From a checkpoint of a small mixture-of-experts model trained on Wikipedia: 15108 steps.
Below are experts of layer 5 (counted from 0) of a mixture-of-experts language model. Rows are named router (the router's row for the expert), gate (a neuron's input weights, with its number), up (a neuron's input weights, with its number), down (a neuron's output weights, with its number) and show model dimensions 80-159. Each number is 128 + 24 x the weight over its row's rms, rounded and kept within 0 to 255. Numbers have three digits each.
After each expert's rows: "mostly gets" lists some tokens that are sent to it at least half of the time. This comes from a sample of Wikipedia text that the model never trained on.

# expert 5
router:170143112119107136139111152157157138128140094120106122109167105138116145152153142151127124165081107163134129146183132125141074158145123118133122090159106164122118156112113090113121136121154122138130097100116098130137147156120163132161109108
gate0:135102136156089079130134138137102158095099096101078098150143114095091101140103116084137097118080117147157137151125119140114130139098084092142134160103148118155145139123107105157103130110141112144152104134113101113077133124122128155091175163
up0:095140124090112108125144143111094153109083140145123155159148143085108115109111121109150122158086155161144134125082157136142145122106121129185112126118135138109126157123131153132110129118130137092145118126124133132118126131114130163125095158
down0:128084133148077099129110117143105066118114140112075105104124118116123125125121099062117149078103156110168122106140158139122133135136136154137135112132155136139135136105114150134138115100167147114114151123126115110158205137082100133118173127
gate1:149111161108139121108151119134091156142105112108126128123204132170149113131136108173127115117154123134062158135126150129147158078134128114138094155143118115093092144142133158139171110153124121122130111076147095076114128142107111136156089109
up1:167095148154110140156111139128105153162105104167103125148154117103135120168130108146156114167146137123092130163144151126139142104111131128171133129108158107080133139137127131159114148156122152149102104118181152113119079103094148167128100158
down1:079140149168153129159072102159121102126108091137176135151084140136076169131106100120152110107122098109134143156098117074166123132160162103153132097100092118133124137128119137141144173113161051083141145125147106133109135108156123121135121083
gate2:153124147146104165099107156153125128096151074142130131135152104127100129131110140144139121111157135097115115123137136104147139162068100139146172122135122104138123093120123153168162140154130130153099109125107106117181108161108132128142101142
up2:167141096176141128118126120114136155075119134109118137098108162109121118157123134135120118133129133116110106129112140105118117142150137096121130110124155117157115087116115133120080124141136149163080184144090153159121123151107127126113142108
down2:127146132130139154165143162152140104131163136113080132092182133165135121123147214096086165122128105094129185098083083092140095083099171164129125130170135143121154140136090126143139125081162159092155116102124098120141137137146166149118139099
gate3:147125105168135156117143168100147104147148153132114128124150135149130139107105123126128142089143137139183129178168110127132155131106111067157165119160136121159135147114134169159141168146115131140127152110114075120116107144163156124131129139
up3:116080123127131106102125107088130129147116090146108147107124176115132109111096163114130127112099102118123114104132138121165144123143142130131080128161097155116122160080119137114134125096104120181132119131144111141102089085108148111124107125
down3:134119090127165108142130120095116172131144147140122140095157141104110156146182130133116145126139137165134161098123143143139121104137179159130126140100100134131130123111105114146112154105158168139121154155113129135136160115117197121116147118
mostly gets: " which", " This", " However", " It", " where", " They"

# expert 0
router:119141117123122108115128132155124119127133108145124157090081163159111116131160153144127125148157146129103136126130108141095133071106149117119118162106112141091160137109128170118137145128124153148125118141115149142101136138156091123101163129
gate0:147106138139098099134117137138105165115116125128092079131143116093094126139059116082173100134078100172164145131132158106157131140094108094127147099096148116177119153112156132150133109161136108161148117131103156156144140103152140125109182127
up0:108081130108151089103134153150073104124078142171144112146143135115107131156097117140127120156104128128154065134145170121126147131117142159136082123125100129066126148129151140096106150164141146080128131149134144134086117098150122180141126143
down0:178082169146145106141138135130129106124110133080090082121129144124100127124152111092142145121100101125131095117163157107141121122131110180143134108155155101159171125113102131138127142129148147152118168145116107087156125122103097123132222124
gate1:132146130109109099125118161122098148122112097141127121147183143128135096147142114193150102091121111109113086118149151120153142095112137122168150142118139130118090123150089135132130107152123122121173110143143134104094122157118097111146102133
up1:161124159117114126123091114154079097123107135118141126119133104126167140154142130133145134129133122157161100138117127163082133124068139153137095098095133130085110135150090124148158151173130136118091122179137144097088139116071091119138119115
down1:099123157143115121159125102167122092125142128114135140133122128106131143128094059099126141140134088099107139118105114131163153157134140128120138133129139138136148095113168131138117099108148104143092148079120097130084158143140098093159147136
gate2:122131174150143097099120177155141090116137124126114157156121103089092128164130103141114174131119142098132073146124152116119116125083120130128151114118081130150106078126133125139123113136133143145122103134103126132110094132099139144140159130
up2:132113131141148137158124133116141134110149128117141124127096149099114102176098118185110116136191165152106106129091128104124107146113168116165151161150142140127142120156151096137089118123133113115085105141098077124140158173142111134140167101
down2:140131112115149121171141115123149100117108144100127132126154111172157102150141155119126141157137114100123172139101105143151127106141129200151114141143129131108139156106109132139156127069151138110132174126141122114131125106182149139128118081
gate3:127135113140142136135121143124127130126089141095139106106191094113098097115131101135103146107143151096130125170199102115112170105104124098111184161135111106157159145138136100144147144115122152130122124133166126122073139188123115153102100136
up3:114074112106111133132096135110129147094107101145131149092118147130151123123115129112169139130139103112150139118137109133140097124130124139089118080157125171118121159118124120160150134079084132131119126144127100112117111065123173110108130109
down3:180152112126146124094116150106091147181078123126143141058126135093135137122143151107113157133107164134196145118111115139122145123132155179115149078113141160089126164145147092122105120116159131131124110131128113153128157117131119097092164142
mostly gets: " =", " Award", " cl", " due", "See", " la"

# expert 1
router:156103102140166137146123111151186120119067161118155107133143148098134114138107140172116073138151120138115141140126084160119095161142151114137166188143123131146112132153089144107128140109137132132142104138125153149135132177066135103176165105
gate0:159104128142083081125095118127122155109129105136086119167138115135089127144104070071184105103069136125137125148150136111124133142109121114136124122128136109169085123105123106142100115130096119152144097134112104144152130123110157105131177158
up0:121168155134130118144146150133105122137132108122126130155152179112141137119091118121116161116096136155149143137170149156105141157144150134159106119164139140115116127112132142144148087124134159079120146165108072138121115160134107159130073147
down0:146087114146131113154115124133086128131094120083067122149075143110143147152152065092175134106125115129108092118164149127135126152130142135129114141146154100126148108092110083125120117115145110111101131136152145138146156113119116142116127154
gate1:141109132110130121142162133141130156121108136106103151123171123150162127128138125158158085108131106120108124107136143113138156122124135121092134104142134120112069144162128127148143098136119120130150114138150127117096124127142118139165118132
up1:175119149154130130129123110162069116139109109144139076130147143092140144155145128135163125135124073126135102148120100116067165119071103116138097125130142137121115140131141106150144154146143145184145127135115131093091107081120109149160125146
down1:100166154134131150139083113132122088150133128123129145133108108145084119131130114106104086108151123106125146134117145105171140103169154102118118087120137119146171093110163144146137151108132099089111134135146159175130124137170134142082109117
gate2:135111141150094137100133157112106105089156104154132129107143106138098143090157079127173151121084147113085092151152116094103112154112133169152137117122145121148103069126114096191142122135122118144118135098122106138101132129103109162155125107
up2:155116094177121141117103143107158153118135077097077114129098149119152137147132147157109086122196139100098124130110127110140104129137144102113142124137152150156135101151094128074125151124118149146080108098110142168132109135141121112112148097
down2:140096124077146113205159111155133122154140154122114126117172143115081123119133123144117154119127122105112168136107091167132100115131137168123090099140115127119141123127124148095142112092137158114136149121114139093126177110165137141118138128
gate3:121134123140134143129132153106128123137077124114125097134176081111093111091097125139153153119108172120139106155162098113123139133105126124131169156122122085160156130075145138152133141148093152143149107091151105148088131150125138131132102153
up3:132085131118110131114133143093136135121153139135110098129121136108129113137079131085132117118119093151125132094146117109120097131137112124092158128155091176120128170155119090115139158123125131177119152127146085149133119079104181153111106133
down3:164123133109120104138147125055111155132125151128124136138110147122137114100143172092082157137122136134145138134099144161153136107126154143122113086137149102147131158134162136101117159115139176137108122148141152155123134129153156126175138178
mostly gets: " has", " are", " had", " would", " may", " began"

# expert 11
router:122138121151144157137152118129120120109150165145103145129122161123143135119103123119132092189098131121161143119125142124136156130134111180124128153101131128154156145114134167179121134104143115080119130135117159136177170120102108116089164132
gate0:138109166139104099135142116121123186135113134091097105166137119147129132140108111071130100137115118145112136136172113126130105129077146090154176135109150138197125117106127143115104103129126091140148138142116116148136096120144124123117197119
up0:151128125105151142138160138135097103138125150115167096144137157106081162115113108133127107127101145141116123128153168116160134117110101146118121097138159115120121094141157154075141125131106200117174139143139146132065150112155109157101131171
down0:125061155152135107165118121153153102109127134070097101125123156100131120113104101089119142110116127124097142100151113088143105117130130171155123114158140138151137138106132117149129125106134171107112164126164150113138169126125104188127192131
gate1:166124153120125137119143117145093126117118129135117116108169116160118151143139108147126123118119125128071142105114189100169176103085155135131167127127106099091126139151082141148104102131135145110134102095148111148109139125132103110165078131
up1:158124155120112128127092095130120129118139095176149136077139134136158143128166106096152157121156166117147130106096135139120137186127142120158115130135099145103122124146126162096119109166178153129147150135117144128058092093125120153193121158
down1:098121123142162106140076080159113113077128127122149114175145110105110134121151103107116074122146117113125113143130110116139130134156163135126117086090125119145166094095095114100162121150142086106102129177120095145094142142164125123122122080
gate2:119118132122114106127128148120133091110130122156087163125142117119099121120149090138134143119142119113112116149141132142132082170102129160137160107113134116109122087148119130124117144137154100130106146114116114130117101158080110150170139125
up2:121127133172135145118117136106109134123138121109156129084111143104124098175137153161097097132169170179101142106121125108135141162121120124157143185177114101139124090142143137098114087150083098168088133159096122122121112160153098158135139127
down2:147113126085153138180168153122161094167150157110123100110157094155133111122131202152108201129153143111091162122117076117157119074099111152134103121133139138122093184106079112139141109115156169118128160122174083144135154119151138117108148116
gate3:161131129152120126130120142073141118120101142128120139158164102087130132117088127105161149072109133142161160151168118091100162101135092130123147174145123079150139134128105090132133151146132152159117146132180137147089163119112177072167126133
up3:148113101110123119164090107130150142106142164126111145105129139148122119106073090109167115128141096130155102143154126146125122120119137107111115128106177142095140145138157113145153142098102106140132130096121079130129120111112179131138144138
down3:164124154147117096107124084106118154163130135134110124094153139099131139141192184131144158075156154144165135108123136180121126082168141202122139160110131144130175150133109138125141149146167151150168135145121115112163169101120177102160142167
mostly gets: "L", "á", " States", " League", "ted", " House"

# expert 9
router:134117130111169113148132115129126146145174146121105129120118084104145129195148147098124095115126128182118129103127140102206146139128152160148102076104118108107097145136165125163082149120148095133153123135124138141116142093124122128134093079
gate0:160114124159102095126106129101096189086108130083089072146139133114117103176077088089141141140099116142094109159152154109138116118081108112135137111135143120182116141114134115098118151110128111171173137113132146151114134119121128145145177170
up0:154170130117147088130124131116138108150081108112133126157118187113082137123153140107147141170112131154157113158126141135160094098136140161125132128155136125095092137111171146114121111153131174094120096131137149149071146111137110150131146212
down0:132089133161179093140161120139089134128110138071095066156113138112118124156118060116141128124152135107127139077177123146097101146095140136161128163153172112148144145098116097153168161099135143121100167122131123116174173158120114133102175169
gate1:145109120079135136113121123156092158136151114101112138118160115134150153124099114132148119102113117139110142124109149094161126088123130117118119130151126134097119136136109126171152087121099134093152138129115094089095132147123097160143093114
up1:154119131112105115118080126156108137142131151153115138100118124091131145155103144132093145086088157122125140143115088133098099103115124149169114131101171115109109169109104079119122161137135129104130137102152134107079100091118091163149089179
down1:117129128128117120149082129161124126157136113132106159166089097110093162143151118110121082133102117113136117133120118119106097099126171099119107110101132134142124114126141113108156140126145105117099143121143138145153136160117119143108168103
gate2:150097124117131129138122115128137120096169148132119124141145068067113178151160106117103128108143155115120087136148125105151133146152081127106140105097143111128150082144138147151143088148136116139100104115118108117119108141081124144137142126
up2:120141147191114154152091132104163107101122114099130111114129143111122092161134124124078123144160165119087132121134095132100133119142144105120141156153139136159137073090124117118088095154136131154053146129106152134132122179159121177128124120
down2:174113135125143153145165157115136063159132156106118078120126151120137141180118149135099153167126114107136181104092057104143125110139095186145136119149132111134130147125112143133136112130146143095112133140155139112130135127137132169134140096
gate3:121117116108157142101124166132119106130123120137103125107174112133146112112115100176099112120141143138157138152171123107115133146149079114110146175116128108170145132102105089138151152160116151131129084123197135159084124111116128141129105140
up3:102102140091122169085123108116138138131151112144138159156125169110152105151109139114146151090131085136118112080141106172154123125127132121074130124117090132101125139136128108094164146127108140135104120150147061146165109108097171141113100147
down3:142147103090119083156121120087118155155117104136111134088158118077138151094173155111088153109085156142168185113135110150121106097139138105136136108119100116123101115136128142105164138125184162129108109131160129074127099102121144130138118161
mostly gets: " under", " all", " new", " more", " so", " some"

# expert 10
router:129144141145119144153166101143091135102155089156129140107150101121127118115125138134128169116158130130116136105115142144107166120117110110145141097152135132119146106151154118133148163174121136112099153099097092102153163124127111140143111142
gate0:143091141136098099139129126114114135107085112124108093148141101119119087140090100100124125135062117147103103191128111122135114127118099096167148106117153116161134140083115090119139105108105137145150119111119116116124165120162115117124153125
up0:102110116056116129136136136109128117160092084106108137144128151085119123134117109111132105146121160121153127151145143131133134129127139132175126071128180140070146144135137142091150127105125144058160117153100140124094143125131133147099103168
down0:120062150173152122114109141158120105122122129096062113157100086120107107144111070104113154119123128124150143153211122132106128150119135178140099134124176098152137126072138114146117140075166112097121149131121118132127155122102103138090154176
gate1:143120120108129109108113135126081170110116126130108111113158145121129130148122108153150105102141140112103148124142189128115140134098128138135138117117147107128117121144079171172091098123147149079134156110151139097153116142128135130136081119
up1:172123116162115129146082111129075142146102140158147092112120132091122164140157131160139124113123137139116151129146143135086131135100131139154134134107150130067109151106092079156126123168136150138080095148139168090054129106088099150172117143
down1:117124132145144147138142107160130112107171137098101140150099098149095106143122110091148101145113098101092122146104110125149148120145151113133155117072112119118149115126107154129118140136130071110103156115148109153116142127186136117118130073
gate2:154124137143125136128130152143145139120159135149097127111153141138097139164165101144122142093135159109092111105125153126132114125133116134115176096113115120116124066138127136150108143157141126167112112099090087124135102136105115165161134135
up2:137119126158131159107132106103149109125140104138115118122124173123130098158079115174131138109166146157114110108148125098118128164133133094151144140132159117132120089125123127069121134171092100150121185129090107145154109179167123107130156109
down2:139127142101188125110167152086137091125122121136145101114136084119141123107115161129155189112134129071117140117067092113133116095105125188125130101165104095143132129117110136147123110117143170135109139113135086108128145115167121147122131148
gate3:109128160145145158114140129099127103168094099110110137147173125110127123113117100154124130104138102107170145161196102119088161109119126084161137135123116102170183092115150138131148117157128131122088161169153142124080146148136110118113104089
up3:083080135120125125119121121096128155126142127135109135094144141143134134172064106110150124143158109115140151097095100114118122111119146143116151146111131145061145140129133105148154127161093131119166128188118102096154136173130162114142146187
down3:122140111070135136111136137096120139127134089118135167094189152082115131117169139122098134123152149125107161111144121123106155123146133146152102106133104146107103103125150086098138113148140156144152108116116133138147137134094130064139127145
mostly gets: " for", " February", " January", " March", " November", " October"

# expert 2
router:133152157152121138087120130098096134151129122089142132103134111156114097163175143144158151122140123084121101109128158127167118152126139121120144153103115134125124126126121117104119124134113155146110106131165163123156096107160126177132141140
gate0:175123150159086083143097125101124176108098098118074081144131114158106110159102110112126136082064084144152141140138158110137124142116097096145159118113137139176124138111134135122123129124103111129116126148099115130102152135142112159090171127
up0:115121145113121117126112149145134112130153110135134127154137154122136167115127113072109144137080150133151151132140121170116140116120084137140136120151127104100121107107145109129124167124145171089126106149133150148081108087125126136112109141
down0:132115171165133108122125115115119116103133140149105137133103153107095143107120084085124138082108150133149135148177182127123150130098144105136139138126159115142129144103149141098125161135161132139124172121162080109122200114120116152094160175
gate1:126135132110133104113127135158103132135106095095128120124183132167112144130122143180121113068148159118130146118146179090138167101119142120138152117157139122120104105158096143156141102147160109091162112133160113121107136179117109161123103148
up1:164119158160119111180098139170092139139108132192152115107142097110142112157152147149161180121133111097124142143151132153095129099130158129159126143147165108124137146130097112130100142114161139136119120125141158090090115083102113166111140164
down1:104081150150154140167129110147121107120154139124123124152102137138118151144111092139082136156156101140113105147141140083147101093135137106125117131098118110127150106108134133172132152087121108142114133128133111173125130148130106100115151158
gate2:118120181121114099125109132145139131091109126151107142147152099117083141137118118132119149126130118127103103133124145095128144148116149142134155109080110107116093104125132139112144158128141136135105097147124103157137093161130151137153141115
up2:100124068151129162156121120056192116138139085121132116116095148117145149202137139161116113122158089154097120142118111107112136146152157089149109125171142120155121108163116104096086133134131128126142147093118120139148138108128092142111120127
down2:181123128149107186155170162122160068108154152122091081114160125155136111133130200141132168108136139094120133148135092064171093119123126149158101095160111106160135143145124133112095139101156170111122165128121118121129155135127133126195099144
gate3:117148105122132142117134141096117116117131122111126136162154126121124130161092101103084165107123153109144173154184098126110135149110088155102174137138092080166127126138128164118127147118098139139180107146170121128140121141147137129124100141
up3:128083105108069121116115142128143115117144140129153126134142127114139130153126140116141145113146121091125161131156097133169102161115118119126126145135110162103140146138153154126139130116086146130177135140122078150153121112076168144135138097
down3:142157129089139095100153134111120150135090134129088168062137095088179130148117149121089154089109177116143122096130097134147124085133135129138118136114106135152140113129128158128120165112169173143114131098133097139171155083119128119143132163
mostly gets: " man", " with", " at", " within", " help", " son"

# expert 3
router:123153131084140105106115107150121133138116129124130141106132137092125126125113156120141160120135124137139190133050144137099166165143109138173140137122143108126127119135137142104127119104134131096117133109102143145106115146184120114077155131
gate0:161118152153064065142111122149128212097128150090068106158129110126099103160113162065123136103106123168128147146150145100141122141103112130145155107115118141170144148116138112122124109133130103139163138128116138132117154146112125137106183119
up0:147111143124108093111124130133118149138130142133110155156125144116083125092107165148111160135115147158120155094144107120116153134113137160111159089164129113112127100104131137128148146150166153133123132165119111100079151112140107142175137138
down0:175100113153111119139109105144104105109108108105117116124153128105119102153144049084071164127127133135174131114130138144110123099113119156135096116129123116113176089119147132143142162124193116162122171118138133137164162126097102154152155139
gate1:162143135115138125111132126122100142153123113097106121102182142173154151149134119204134126099120155158086110099135164080102146091136127102159141106140141094107107153134119117132151100160117145117179146150153118090082134134137114151105088134
up1:146112161100091123127104109129090122164154124173143122125137144095126158113137122150137127124118157078141098118117099113106134150105127146143133122125154113104101151127113093161117117119162167133131100156137121095077125079114090151147127174
down1:121147131135120133131106123130123141136120146098155129147087115140133137123156029119111070109157085141117105152151108112131107135097162114159146127063124129175154114096136139168156153116122101077094135155139133161147156154151129142122134118
gate2:163119159130152088109129172130173130120126088152108118096147120127088166136155079148127146124105144097095127137118152140115117174081083156156143140098148116166142045138148120142138149143106149172109076120113102122073120171140108170167171145
up2:101145122120158132110099135125154126128165108149135110101124136145108092164118092147133172145174156123099147116133141124117100157139101144174137130159150135137105089129107140086109107157100138129111160116126114120098137170150127169132136171
down2:148089149127160133175154146114168125162169124127131089116129102156173110146129209128124142133145136120138148147107053130132112111107150133136112117117101144102170182077073122130167099127144137177153159141125109124135149118157120154164140130
gate3:128157123120164125111142150076063104114135147112135130111195126153113108123088108163125142115119153148141149139227124128095133109118132131129111127163117096139144126163107129138142136138100135110116147120140090140098130162163126146128111141
up3:135137108130157111073116083095114134139151118134135126128173171123167097165117118102121153128119114118123128114164135134136147110108133116057122107148127141088135115132158117126138149110140127139121143147181107137132096140091151149134104135
down3:140129117126122081119123110111112142127101131126102108141144119119162106124168092158115155115123144138171135154096120132119136121117124152115152122115114126120126139122113152134122121099131162131108087125097154134198158097139126090137159149
mostly gets: " made", " di", " List", " named", " left", " Tri"

# expert 8
router:101143126125123132132146133092117116095093074134125120103122099153125135158148119145053129111122130125076107087110169113103106124118119125073167130156118127151137131156082095117106114146121115093115150145163142133156114087175153086137126132
gate0:121126145152099102121116151117128189105138141124083084140140125152111125137102102076135118107084123160113144146136151141160135153089114130152140119155127153188140140134105127139129108131100141140138113154132140119141166132108097115075172142
up0:155135131094113096116143145120116165138165156135132150118155148115125140130068117107127141142095145149096115119130147147142174116130161126157139094122163097104108151099147138113104140111121168100162137145123134127116093121173090155112131156
down0:119120106111137137146135128147167127105115155108120131122122122105125120121135080064103137127120149162169095116179104095141172117151113121128167145137189139186128174128109130156121137118177157124094127103154110073133169107102092182108119165
gate1:140136124139141133095109143113097159110106120110075160093177128150124110109123104152155130105142139132074118137127158076157130102119102136119109140151110132104093136167088126142128107176124104135127127118131131104108127137111153154151104142
up1:146129200174114128154109096146119149130130154165151087104143142157131137109133143143182130147125134119147129120134100150106143133107096127106141136106129126096118130131119117142129130096125188162125119131125156131073102090116119139154099147
down1:122119110161106104159125122153144116122172124124140144183129109146104148122146054121109122112157106119108124164136123091178107110151175100160150104125177142157153069118113129162120167106125076112133138132147101149137157151140168115103141094
gate2:150111119158105115114161138122117142122146107171131129170133084106070142143159115134148141102125165133117107140134129145121120139116120160127142082118098099106089080134092132152131115176165138129090137120141093128104127151115087147149124123
up2:133092112158077156153136124110162145069116065108100102125111150106130082150115127145069115105182163147097121106136118120075110173130165111124172123159156134144132114151132135092112126121101146143121133140072166151118107169092127134109143102
down2:101112154074142111146170155120110118120109111126095109104181132135105133141144173126117150108113156121157164116115105161155134086133113155141139121142148109104137140098079123124097109111127125131131149126111115122101132133161154166156155114
gate3:108120141111159144135126146100109114120108124160135141118162105126125142140156109132113137122118131126138077131169121121110197111107105116102136123163098097167164124120096145162154100178145112089088144136189113110143153166152112108115103117
up3:129086129125098135111119149138157118093131112108100124096159180162155139123112114119157097141117111110090155115153104116111134126134126148143124128135133134072146135152150118116138127147120096164125134160125074117122097137118178151138145134
down3:146150097133124086110115110085092139105149137087129139081137112102132195126140152100107146150129165111184156131135103145096136121132124163123139126111123123134138166095166086145085108118124117168106162129128133146166147136123098116135118132
mostly gets: " In", "In", " San", " into", " Mount", " Al"

# expert 6
router:109150132104140112135132163151100115161099126133128089139160134114114127125148130147126145130119121130134113159125113118144112088136112148111116154105136163109144128154165121099100119106129153124142141137130160113098148087165109104105133144
gate0:143131145113081087146122156105087156125115119123084095149138121139092083150110085095135153129100104150141103166161137130129124122118121109145148134150168125171126146088129128148122093114149100161158093134142117129138148096127111116114174147
up0:155147153129144093134149144127122142120130104104154155164119146130091154169106115134158101133058099182127140176156154120113115110110138148126136060157130126120128109093154166137122143114143154112161137152112130150112111093130115173111104163
down0:137099132160149155132124138098123086135146127078108103154115158113124126155128100109127125085119106108135122126196122125136131098074124153154110131158155133171144139114121074108139162147167139102151167121135124122124162149074108157114142135
gate1:127132146086145110135152153130134155118109090129147090092179127151138116130140124162163119092125129061150178139128164098141128099110102136126169163143115105123118132150129114184140116121107126126127092091143135114133148130143072119112085111
up1:163098138081137134161100088102096142138125142159140100065144110114150163131175089137150177102132136068123144155104144124127122130081128152133125136166125106122136098146051113123139121116174146120125094143113127120092109117111121124156106138
down1:110135136166117157130113123157089089151112119120161175144104133127130130118154101135129146122146131096120148160114179119152096145135126141142149153138119105120099107094082128135136153150139047117103131119129105128112138174159140123140190057
gate2:118130165145152134116093115121147113086122132146101132149147132104064135132126117154095168126093172105109083157138161133164136149100121155146218128133126101120144056130165139147133121137126100128120144125121135131115110161104126153123121116
up2:118157081130115188146145127107168106115119134098142120100128135123124100117118146135103130108137149147137161116104142088131114175113172090137132151185165123129135116131107142118134120120101142140102105124125141111162128154140141130102143116
down2:157118146123145144118166163155132087120103126118113114113170129148137108115108161131111174107158152131093158165091137125108130090107092140135116105161108164099136157122111130104142136109104147099164132080117140121131134076154134129130115124
gate3:139151134126156168126145135118129133165136155105107149128157110156089106123092118100115152094154146139173116150185108105070154116127126120142180140119115088153166157125124114169146162115139130137132133101136118128132140141146119092095120099
up3:156092123101118160107108172069138124102102115154090112108146158115160116118121127137174141137154093126143131109150054141135138122090154160095112106162139171123118134108148110122123148121099148139156102157140090112130118098099165125089122140
down3:141144109120122081099104141102109146155094132114094157089163090114105142112156171142137148129148110115171150092120117140149137132117125148156112154163117118166115115117137094142139149085151159151127109155119125145174152130107146105129139180
mostly gets: " State", "ity", "_", " city", " state", "cy"

# expert 7
router:080148114142141131175151050062142102156120094140147127146089120102131146089143093088126122115124123111148070111167089111090136113100151113111123140168114129192148137173113089178159099163107128088122128111126125126160172134108122127171160168
gate0:182111157147088100112104116140114169103108102123091063164129101124107097150092123108131099117082123171112156193132129110154140149099143132130154133113155133179146175135146145130110093124115090122121113148107100126127132116120116139077176143
up0:154109162108124066120118172121130146102133114144135129148140212120117121142120098118159088129092149170123113136138200108149138137094136145125130094147159139110125157150153156114132157127125171072115110154146139113115083114123119136138129170
down0:130093138164143055134131133146137084090104123066105103106118119108161136136125083126118155124117146125131125147184158094114104141119115193133131128130154097138165131086105130135153117136155149130108155091127103095138144113108095140123155160
gate1:087117146137161111130149153123107135110104078092118149148172125142162141136133124129141100079142135147109133125113198092129140127124127128127180138153129094120123119131102088149148120162112108101150065100128128134102135100160101145149099131
up1:149098150123131120146105069095115120114159147130131104126138120140146154112134129113148142136127120115131095154088126099119127128131107121103097140096131171093126137151109082143124149104149128126121066118132125120060135083109075146149130138
down1:092107104135143176135134120191115146138143115120136141171095068147125119150165070125149087124143126100107118153113158113147108119144175140122143117090146117097125118105144100148178149150127123130090130137101102156152129134156131116121181131
gate2:157122137149116117153126143103148096110110130156073135138155116118085115116132132110116156100094154111123116140129114106130090122119129150158167112138158114124123083127123149183151127151144142145107141119125135135102108184071153134117155113
up2:097127119162135167118141130112168159135096096124132149120116113122108103165112165142103112166157148134104117115130113066119088122104149118105154133152178134142099068117136105113102076134125156158101148137093157148163144145091121173120136113
down2:150110127134140103175126130113145071114100147119135120098141146146145121122162155145126156121180111108086144092102136118158158093118160178133136116135127128107112149132115083156130127088149185137140144107125124108152153115165141141160169158
gate3:156144105137134135090111175081134137112142137104112159114156076096094074110084116136100154144121136119199141142187117138101107120134086114116143139143093117175132138122109126113134151162120128142174107121158127151125141150136137126097091140
up3:126108103124112134125136151100148122116119115111109139120134147116155090170115155071150157117136107089135145106154116149104107126139157127093127129127097159092097124130126158122161131121092139140155146149131098127143160120111132155119102113
down3:164147140122135131101105111096097151171092115095124144106110126101128151129145118096087158067087153119125127097125125155159114068118157148148159117113135143114157123126107126157140127127142173177120103132113148123086128106162144119102141170
mostly gets: " This", " International", " $", " this", " Good", "ection"

# expert 4
router:104101150125110101110144166158132122157118176155111122109113103157134152137118135151108152119136127095113118136142102132204095145121127159108167131126128078140132146122187177131173170121165137156131135090121100129097116120106136114127126145
gate0:146092138122135082142113118107118187118098095104087089160154128124084076125111087070154126116070102135136107153128149116155130145081144136122137118133150110168147172103123134120114119116110108117146132158113150132130125138136158117122162150
up0:125123152103108072144176150123081148136153119142117134191126140114087161127135119090111111152119134159136117163148112163124133135137108109126113123091160106132096089124132130138124125134125161153119155154162167138135115111131112171139110152
down0:127133141134122102152133114125127123088147162108072121113129141075131101165100063089133151118126132134115108121127133125124094146164080154158093097160113132116168124086112115142133130128103151129106166143130089115105166088115143118145152145
gate1:132125140124128125113122156123114161080098136109091079133156156160170127175117108190147109139128111109103150089101130112107151131106095125119132113129118121115107148133084100147153123135118122135158147152122125127109152130169118151157101150
up1:171137143167147163146106122118092121155153142141139103119135124099140165116142135150162092104113114127115082121147098099094129121092107140137116124121151134088093154147105106140162134154166186154111096138140149095120129065110115146138096164
down1:096148121136114117131138114162106092146157114126136140111092134092084161144129094120148123114131146095113070131124086149155097099146153151136123114104134120125151120131105117169133159151144095181086141118153118148130142110146152139097153076
gate2:153120151120110125128095153135138111124125108156097133124161121098091128113103099113155144138112133143127114118119119113140129150107155147120136142117130118128097110130171138132114148149104126157097157114124121151143082141107137151126104127
up2:098133143172135155135095118103170111110118101130129124088107099157121141142123122140135138137176146156135130100100119107148128168110165117163147191164152082142110121102124116087143141104108129126121187147085137156153100145118119125117138136
down2:151096109123187154156171152135128097158128157110106113113151139173187134119135149117101161138155134100144142128089105115180145115123130172150134114135138166119118163109082141141134156090113155129103145101159145124122154114150120148156120125
gate3:141155128134159138109130127102100101116093128128123136107170127160125118143104075147102138088141138140128119160180107096127153092130125114129163146166122115185183129136118129118159136147108134131105113142143099141133148150130115140084092103
up3:118113101106105164122133100114122100127110100116110157129156125116121120171095204115152124121133133141107140087146134137189170093094128106098096112154158146117142128150138121116117162160120144137111128162128085113138145095118168127100125136
down3:152125117096171076071119136084102118150097114128083127099143141105132132142140106117104168131137155135156128093129119171115144130136133152132123117157117127129112141132101108131117157127173142148116067158121156121147144152131142107137153123
mostly gets: " be", " Be", " Hu", " dis", " played", " Born"